python train.py --num_hidden_layers=14 --hidden_size=384 --n_experts=48 --experts_per_token=3 --d_expert=144 --d_shared_expert=0 --hidden_act="squared_relu" --moe_layers=[1, 2, 3, 4, 5, 6, 7, 8, 9, 10, 11, 12, 13] --router_score="softmax" --normalize_top_k=false --routed_scale=4.0 --balance_loss=0.00447 --balance_bias=false --router_z_loss=0.001 --init_std_router=0.0106 --lr_router=0.000437 --vocab_size=32000 --norm="rmsnorm" --norm_eps=1e-05 --tie_word_embeddings=false --optimizer="adamw" --learning_rate=0.00128 --beta1=0.9 --beta2=0.95 --batch_tokens=65536 --max_seq_len=256 --train_tokens=389400000 --max_steps=5942 --dataset="wikipedia_en"
Below are experts of layer 11 (counted from 0) of a mixture-of-experts language model. Rows are named router (the router's row for the expert), up (a neuron's input weights, with its number) and show model dimensions 192-383. Each number is 128 + 32 x the weight over its row's rms, rounded and kept within 0 to 255. Numbers have three digits each.
Before each expert's rows: "gets" lists some tokens that make up at least twice as much of what it gets as of all text; "mostly gets" lists some tokens that are sent to it at least half of the time. This comes from a sample of Wikipedia text that the model never trained on. Tokens count by the router's weight.

# expert 33
gets: " ", " (", " \"", "-", "\n", "/"
mostly gets: " \"", "\\", " Ko", " Ku", " “", " \\"
router:115131095112155100172137130124117081136074112051118111143087113107121119158125157186178139154137190139120168155157147121094137161072139090196062070118135116096143150131113143117147116108139127114094168131162118141091164179157121068130123102127105096106149164155099118122128103119055085082090150079069097097082119185118150118144174126131130109160118093134109125142083158069108148132133160186159156133127093122082161078118088125115162080142102135110128120062088103113153116112103099074121139162061148162050151112191120121163101181081169127122077144122100193124131172081097081074
up0:168114164158139099148166083161127165115128160157131164136158130134166134109086120103135102073083096155109100141120147104215061071111111116082123167105175132148167130073178119139105111122112153173097172154097129118116088146140099192125129145139119172118119114104059158127108165123158134167125086132159100089153146114149139156039083146091091134150126113119144193137158141090177100130154173057084131132148105142174171127185128158170107174174189093161121147097231110135221099169100177131116146122148122150122138109120183145117111126107085092101124146176175135150124170122089138159
up1:120145123108115155078142128137132099074118059165143132145135120161181115105124122136094145119100105183142124123134160122072163198105188115134142128132169106066144146136127098115125165085094167181086171097101121081127116108093128085078144102123119161154071161174126154147143075166113170186146075039067143100150095077087127175130127168125134144135116104125110189156122163040151108143177162210098101138070083177112144132104109133135124115161132084127117116137135151079121082121128200113100184119150114095137135130107142139190119148140153147156100067136124105096099093135059102156
up2:117100142085194163152082120132153128123144110093124084204128165147067132155115146118105164137086069095122125097167123172120085141095104103094196105077162136111165211210181073130145060107147148125100101106143112185122154113162155112118162147126112090136121113104107099102151203233116129122163072126116066140163094118116136124171125096118136141066137112114114096171110135101111184124179149139116126133110149134118161084157113136130107156104145195118123156176104114092161102146166085126142107138182079040058130129105119138078149190165119172123152118155092166143119058159177158073
up3:195095149102143142143107127074071111142096152105104193121061177160098135127147097190161110116146097153133189117142087136127149190126101117135123127068098079122110099153141117134130125179112075106113187144166104144089098106160134101122069112084136130185118139172161107195113158095044128101149202108136131147104035125136128123102146118106099139153151099156105126109096195171109133112091115175145190125085104156119148132190155115114210074103098127095085157128118076150130091204117109127161140170093091200084094157136061156068092113095166104117146105173128100096076125145155134135
up4:131076087190120121139102172124104132151096089181059093162149090143129117181104155103102032069117138130120109060188126150095119151085088120173140102172128088127134156080141088124160121098118133109097136089207202101115166110093102092129182087139158109137124160151159129082132125126105123128114137072133132107161133148141151161086129128130153119154118111070104089125134146123141193153119104095102156148172099116119150128131152057094205156168157111128103148085138166118143110138085099159169119113179125161144127091129115129126098118086132118140078137140078157080060107083091138146
up5:113076091146213177102131145094117090111135090130118095156080149071099175113179159148125149142083149154143131160161113130082150149089157101175094074121155091123141187110085153159088101180170073096119154124110133123140172097120129061153126072093155130127149085169134150093200121088103098094076153089101112123201117155120126120127148113169133100107118114102155067100141128172154128135105080107084178190164164128114061149145099120165135099183092130095123082054134085172140065113135137082138088105040136146094136122101191193097136154156130103110119128048132123170134165118143164155
up6:176163080175095189130172165072057153063085118098122121126145151089103118144127141125188140151065177120099179152142113110134101140144167109123149128176124124156141114102144128170107136120111140201153109137149131089144133141138163148150098128120123140143096136157115101177116138126106124097063130140142117121071191099125141099123119074140173103106107093137123174133155159130147121095108171081221143087120167128162127160170096118174177104121200149097120085069137094122197131154108105127144091109183085181137131089126107070106123158139062168117104141205160092149129114128146106089
up7:168106099143095102211083138185099086082140168132164099146142169100109138195160084124148136156097090132107127085155161120122108159133169123062132139117135143164094154217165073139110089122137121121111135108119132134119114099126112139113121062138133103132123098133117117101143130111125115159178135100087089068068118140088143118092115113144161159137118104092212148188119135138078109135158083180127126161138077129158068120112154077145082165148116088142117139073166121089123158101089133136188102168132163113134156119122117186100138132136143116141165117123135089143165154126040129185
up8:194130136132179094149116204183117087184107149165102134149093065097148176127130072124128158133165140098124150132170117094094151152106122133144141152138206087131149137188082129143134105144135135154128191143118105119099137147115138130157179142128136159130164153125130132098110117135140173175152112089047115134092116130021117124119145182074137144187158139189167144128115118124037136156110117149095106098148144133092138080093095142088145174148187142152173187142131159165098171167112133080112144114150128083116234145121093070127151087119134126124149145148116146113098085136098111165
up9:143056096118160124185131162049177096104112027127110113159135142090117134138120147153113140180126134102159145139115090165052120089061150096129087161137134108133127099141156135082156065099136109148152119124108160139122144096150129147153095137100114061112143111109120165104117117132181133061103164082116141097148112109057147107156143040117160152075060163068156113113103155093173136124146156144134177143142133110069037076183103136138119132103133130099136093106090120116117126135089043110080108134109109177137122142199078165191137167166162140157110148160106133113137106116131158119

# expert 1
gets: "\n", "==", "===", "Career", " ===", " career"
mostly gets: " ===", "===", "Career", "==", " ±%", " UTC"
router:081085147181141163118114157138116160126103157130124134144047110171126092146125119116077109133110164102119188150136160139082188085132136101189095170197138087171144148180117126114127130133108146088114137080135128205104108132125061120159112092133133110169153144148119114136125154189123158160093134165081134084114185120071142079177140124132132141072145117085107144162119186084145129112118148131127161125124162124065117053166119116101135133182119157068133141130084159078147103187077093123144130126144110126137157084144147185111123123096089183142116156134115134173127090118099088123
up0:127156122102171127117146093134177181136084154102043184129086124114114123084098044131146179130176094164169159157111108105120117069120123102091138073101149109136155088132118104123150141221074145164116183108156096082157125137096144166183199078122156126118162128116167111112123076114156125155096138103156159147142094116136117168145157175099160100099190158134158079174165150111136115106175096125110128125076119133043139108177086115159142134179127197120160128112130170061175140104129118170092143176125156125115106065109170108120115153137098143123138145086148125143144129064154148120
up1:069177092158124164165161153125077124134142095157111096126107172121160108187130126130175139227105135115193167111115120128074102179101130145108077113071112136141137102142103089139134192109053183105152147104118179104134094149152128110138101105040202139123146140128077119086115067129191114150110148109142107128155179097116147076113116180112081200191159156133101193124166143104150158071137111154090104133113147069174105063178141165121199117077179177140156126180131185222205155106115121163141167113109163137092127105140106094194081118110134093134139145123153131144107123143136098154
up2:122149136106131099117086104124134159097145195111069176127135110120102096117130127165147166153120083146088155129130121139133074159125140164181045112194118128158142100102141082144123163116105068152134118156125109147135135158119141124184145099073110110200144145129059135136110123150172043134127174118161093165192128121119156102138157171155083088132153114126126122201158123119096169125096116099143142108096066125112187134104147127115084189199192069149191132144085102118097150119102129135088149082150205112134152109126161123071145073064138158145115148199144094132085159105173120141
up3:110145118150099145136152159132105050175090123176125126118087107152155102205119121132073122180098173148156151154135108157147109122095220131135151139169109110058157166133170157129133139151134141081105157101122144121060107149083118153085100193176166101078121168143122071100183134066124159120158123106169164101118133149125122110195142194135080149177172087100139148158097154141102140157171106103114154112133168147140148104125137114099105154101092079083140081108101148150138104133137129198141143171123091186136127122151124183081209079144162121136144133121145110092122108097174210122
up4:119130116165089170104162119096112072154109049077167166154116106135175168248104134084123094218120103054108138147139122127141123159108092143111100101136117145109168100144177110170147093141111140155124168135166151164046096179082121115122140082126151110155157122141125188124144126119168063113157136109178097106150147110138126141145131133204165161146201106128099125152114091163125106165145067123114138161165067184121126114190161082099136095131097138112130125094071061124110099150085125083137149084109170060077154215135144100124148113082138103133124206083102116178110109104146247096
up5:102127138148140084142089116098106066129167132124140052206121126152143170096151157150113058145108169087141137154128138171126140082142159139140157158151168148137117133157132105142121126139138140042093119174139192102097098135124137124157153125143090136152152150153213145115155148185190132114151111153097164147139074123104153109145091065164143080174123136088152158174123137102151115161113173219101137132200156134096111147084131102169154105121097090117153144098196119098147090153118072131184155136145116092130143138137129166114097137102152165156146132130138157115138081139079100124
up6:168078079185151122203114153138133111134132103128114126172140147081129161134059149152134065114148120131115123133151219113156131137127151112126110116127131109082184191135122128094130151093072129159142117135165174146030165157063141106158142076143160090081163105125172174071196068142121112091098137097151120123079097101127199106130121176101178153136123182102119091155138153108144163149106136111138137179115093143087085137128125116104139125159100133099115195040159077133139122031160104115142116167126123165131117150110156153134113117100120137144069199081093208106108154074100150140
up7:130075106088123085156143191069115079147160163151112111176101124155159107139096133082117091232145106109109174159106154114129150158050112129089106062132098101234146143088139073101132130119173132144131119134110202138125128093126134126166155044080107100072131151129116167111096114138102129050106180134090121154103109128177100101140106135191116160202082126113119124112107161071156159088101109183141150130120117135201101120195092131155123096113097127121153134115158097098093117140088091055155130146082138136067117119119151103147080164125051169134151089149136198066171168067114117173
up8:099102168129132137121171098150085108119152129156151137088175143089124094106128119205183165174092162161119194084125136086135084084143119098055097126145144146129096133122103123155106169085144139204137109124140106080136147212135141139127078128109123093151119139122102081158085151115086124130109141143106088162155151216129147148094122119131135178111053112124163090100110105137100093122131138153102157114135122149137153178185154137163141158099167140152142097204157143209169184079131142140129090119162115184138148120093173052143161153135151161106145141145104104118124129084124138110
up9:142143129113166057130122187159135149153148213053120131077118114136098136100092178150145107164127156144145158185113073127148079173106127077165113137157146066188190137156113121094144156176089044097183124178130123122165173139168154141094111169164124132142131160132055110161112196143113146132175194074097179141113091111125159124061126112144204134139147152049064103104152144051126148120132150127136117164121164138145121072185081089134118128097126135125088149171089085126177143093087109162153037144169116126149087142112147098119115170163084133150192142133136109114094127114129088069

# expert 18
gets: ".", " |", "\n", ")", "==", " ="
mostly gets: " ==", " ===", ".\"", ").", "\".", " ===="
router:145075112103150102140101112119103143149118156114078117106164174128119086181185149091121127110212140112109108165137131111132101112095168110161103141146132112157205148153142080131120125168068111137121137110139119141110151104136083129086147105108138090124161124138138121111134157146142082160116115146096090072075121116121154084099143104147141106133135189206051157147095172122132149179090111081159166152118110086066101071097087116090151069162171122097177171056119127093144159084126144080079118164150170174124107160156168158132056126070087198147102137131100159149130123119049139180
up0:136133132160125115126198123143109119092135196091069102125161114130100131128193114062163125106098097115208129112115188077145123099109163143117097138146177160138126149137140150099096067081123140149109158099108122088128171137144131128160148065129106121105126152120105147071159142133129130155189106115174033110063148149099137140111128105120236086107121146132194153116146067127119158173148194121159142128170097087119063110094149123117131140084179165134057173162078106168103182153092069104160206124121041145124108097113168124129131183132176121139109134048109173173213100093128145115
up1:133156189123113117136149108098124141124125176094109095121135120156242168099093186131081099054153117106144210078107160138149174149152123108145119091118143086117141124088140177152123151114154140170201131119175103160071135099157097099118108067101137120146102088121104118141150144150103137107131133132174081101122179162164178147050125160134105143117173098127114159122159077089146113112163134100111170130085170146156114136107122131179140112135101098120149136095133109093106112164130107079127153197148195143082144124146162126141083171125125122096154142092117139191128182109118092099
up2:187155119132134136068207123119169133097121189212145113114093107054087131090152172125080125096097104148096130022131132121140106112090113144100126138081154079099101121083097198113135095067168170157149116155102132140130102181178171113096112183184119133153160155106151064139140147143066084089138120161114134124107099120175135156132065089162162157205145108122156151147198128138157101126144141145163131142158126151067108132119130132122126142128103154087109143119155094073116111117160133147135171119079130088155139125131109093121177165086092134140146120143158104128133088135132144180
up3:131087082134155108119131119051072101130132118090111137095128142127167183151140205130101125128129122099140143138146155133119184135084151099165098113147123119159077122131153107132130170147107019153152125090152127121099183175102047118086192129087185105166173128121155162117167108147138118078119105141124173079097150076122156111125138110075122154158122154133124086137138133084075161152109121156117101172141084110053067118185106078119147155131136174119136157124092095120133127110113120118135141110110124118082170103164092140105157077103098142126066181122083170140163121151149122103
up4:164136148122137098089177102063139084131114101122137140176105109174136122118089174147143107093089108149124153080091107134097140062125144117128113107149124117117167121067160110180176142030094139141138117115149096119079130155166104120105091120070129126170146100148117158151127154155176104141117130129193102084115184092166114083114152038124096166114199074121127163091135111140153131162133117109158136142138110162144073149158135132179108080064102189045094128096158116085138125146113111107104130125076137159162160106106161169147118077125123093113101121077114139152157125074114101065
up5:120096095144111146179123205157131159171160179098116143126094156104130104117156123125130110181160135070136132152111165120142108125140110153164064090113157179149110126159121114125085127149113153137107176064121161084095134158130093083145155078175144115129185147117131153075146126124138029071129158165091079105081123233086129126108128141173178131166126144185160085121149128117146196120121094132063095113146062117145074110156134073129171167111148123123137084159084122144135136136086136063159121137147097150086091119118143136114130110137161165112141106186074139153138112082133129086
up6:182137108213146162144173191135103112095130082151133078128097165117103167092189115119104153088124087154158110138147137162182147085128124139123184136090166106105080205085119174134170147140135136079032085125121128153126103109048142127168109127082118134155140137106160119181128131057125122161145112183123095140137116098126123142168112093074118193101121136163093106157127096156144124168149148139166107112163139131107071155156139152129096147100145164118105225116146139165135124115089117164137095138134127126202126113132111138123104178152106053133118102113152142130101071144132089109
up7:082127100122113165114147172072104151092145151197111129133151143125157147108124098110055074114143145170151135138134122205112186061129118135090151084156115165123109177125102115091086129129123145097125073127173131128108125111201134102142131050117158108137089126125110122223122127079185200101129125133126092131177107145168115104140143168153112142147159104106096121169120130166177193197085135113126135136123182087137168156137073099106093146160137167099110144074137139130102118093129047149071078157136104115179153153139096109069099159116090088149139114094124203154113068167091159196
up8:090114142143159105161160146071083102208138125116110000144109115146135115158153143066156134080038095137112133094126155101125123169082135144107152148165090172174227131123137099154126095107123091100119093086121197134137173151076096097152144040165082068142105108108114139075122161085124053116124097139130015064134113141115111132142124119147113098114128160018063170120160114188096145067088082155174089121133114116148081162128143112086116116105131173131119107140108114134110125073103114136181071143131064128119163092116170167146105146079191172088061160105139110133099127157131114126
up9:167171200090120142162107119156113063079118173127141105103123133141156103183141109156061150140099126115100112132144164111065078206132155116165160147182112117122151081128138116135135115115079112151082104111115164118111130106172122145120140142110198141183092145181112140129124231102111104133064109140032127116171128141115116144165122125145163157134153126105149102181102093116133111075167165119122177107107109202122125060131147116098097107125131108094100126141090158125152157168130100105120108143114147128226164113125154140109111070171170196111118073130122102143132166139156193192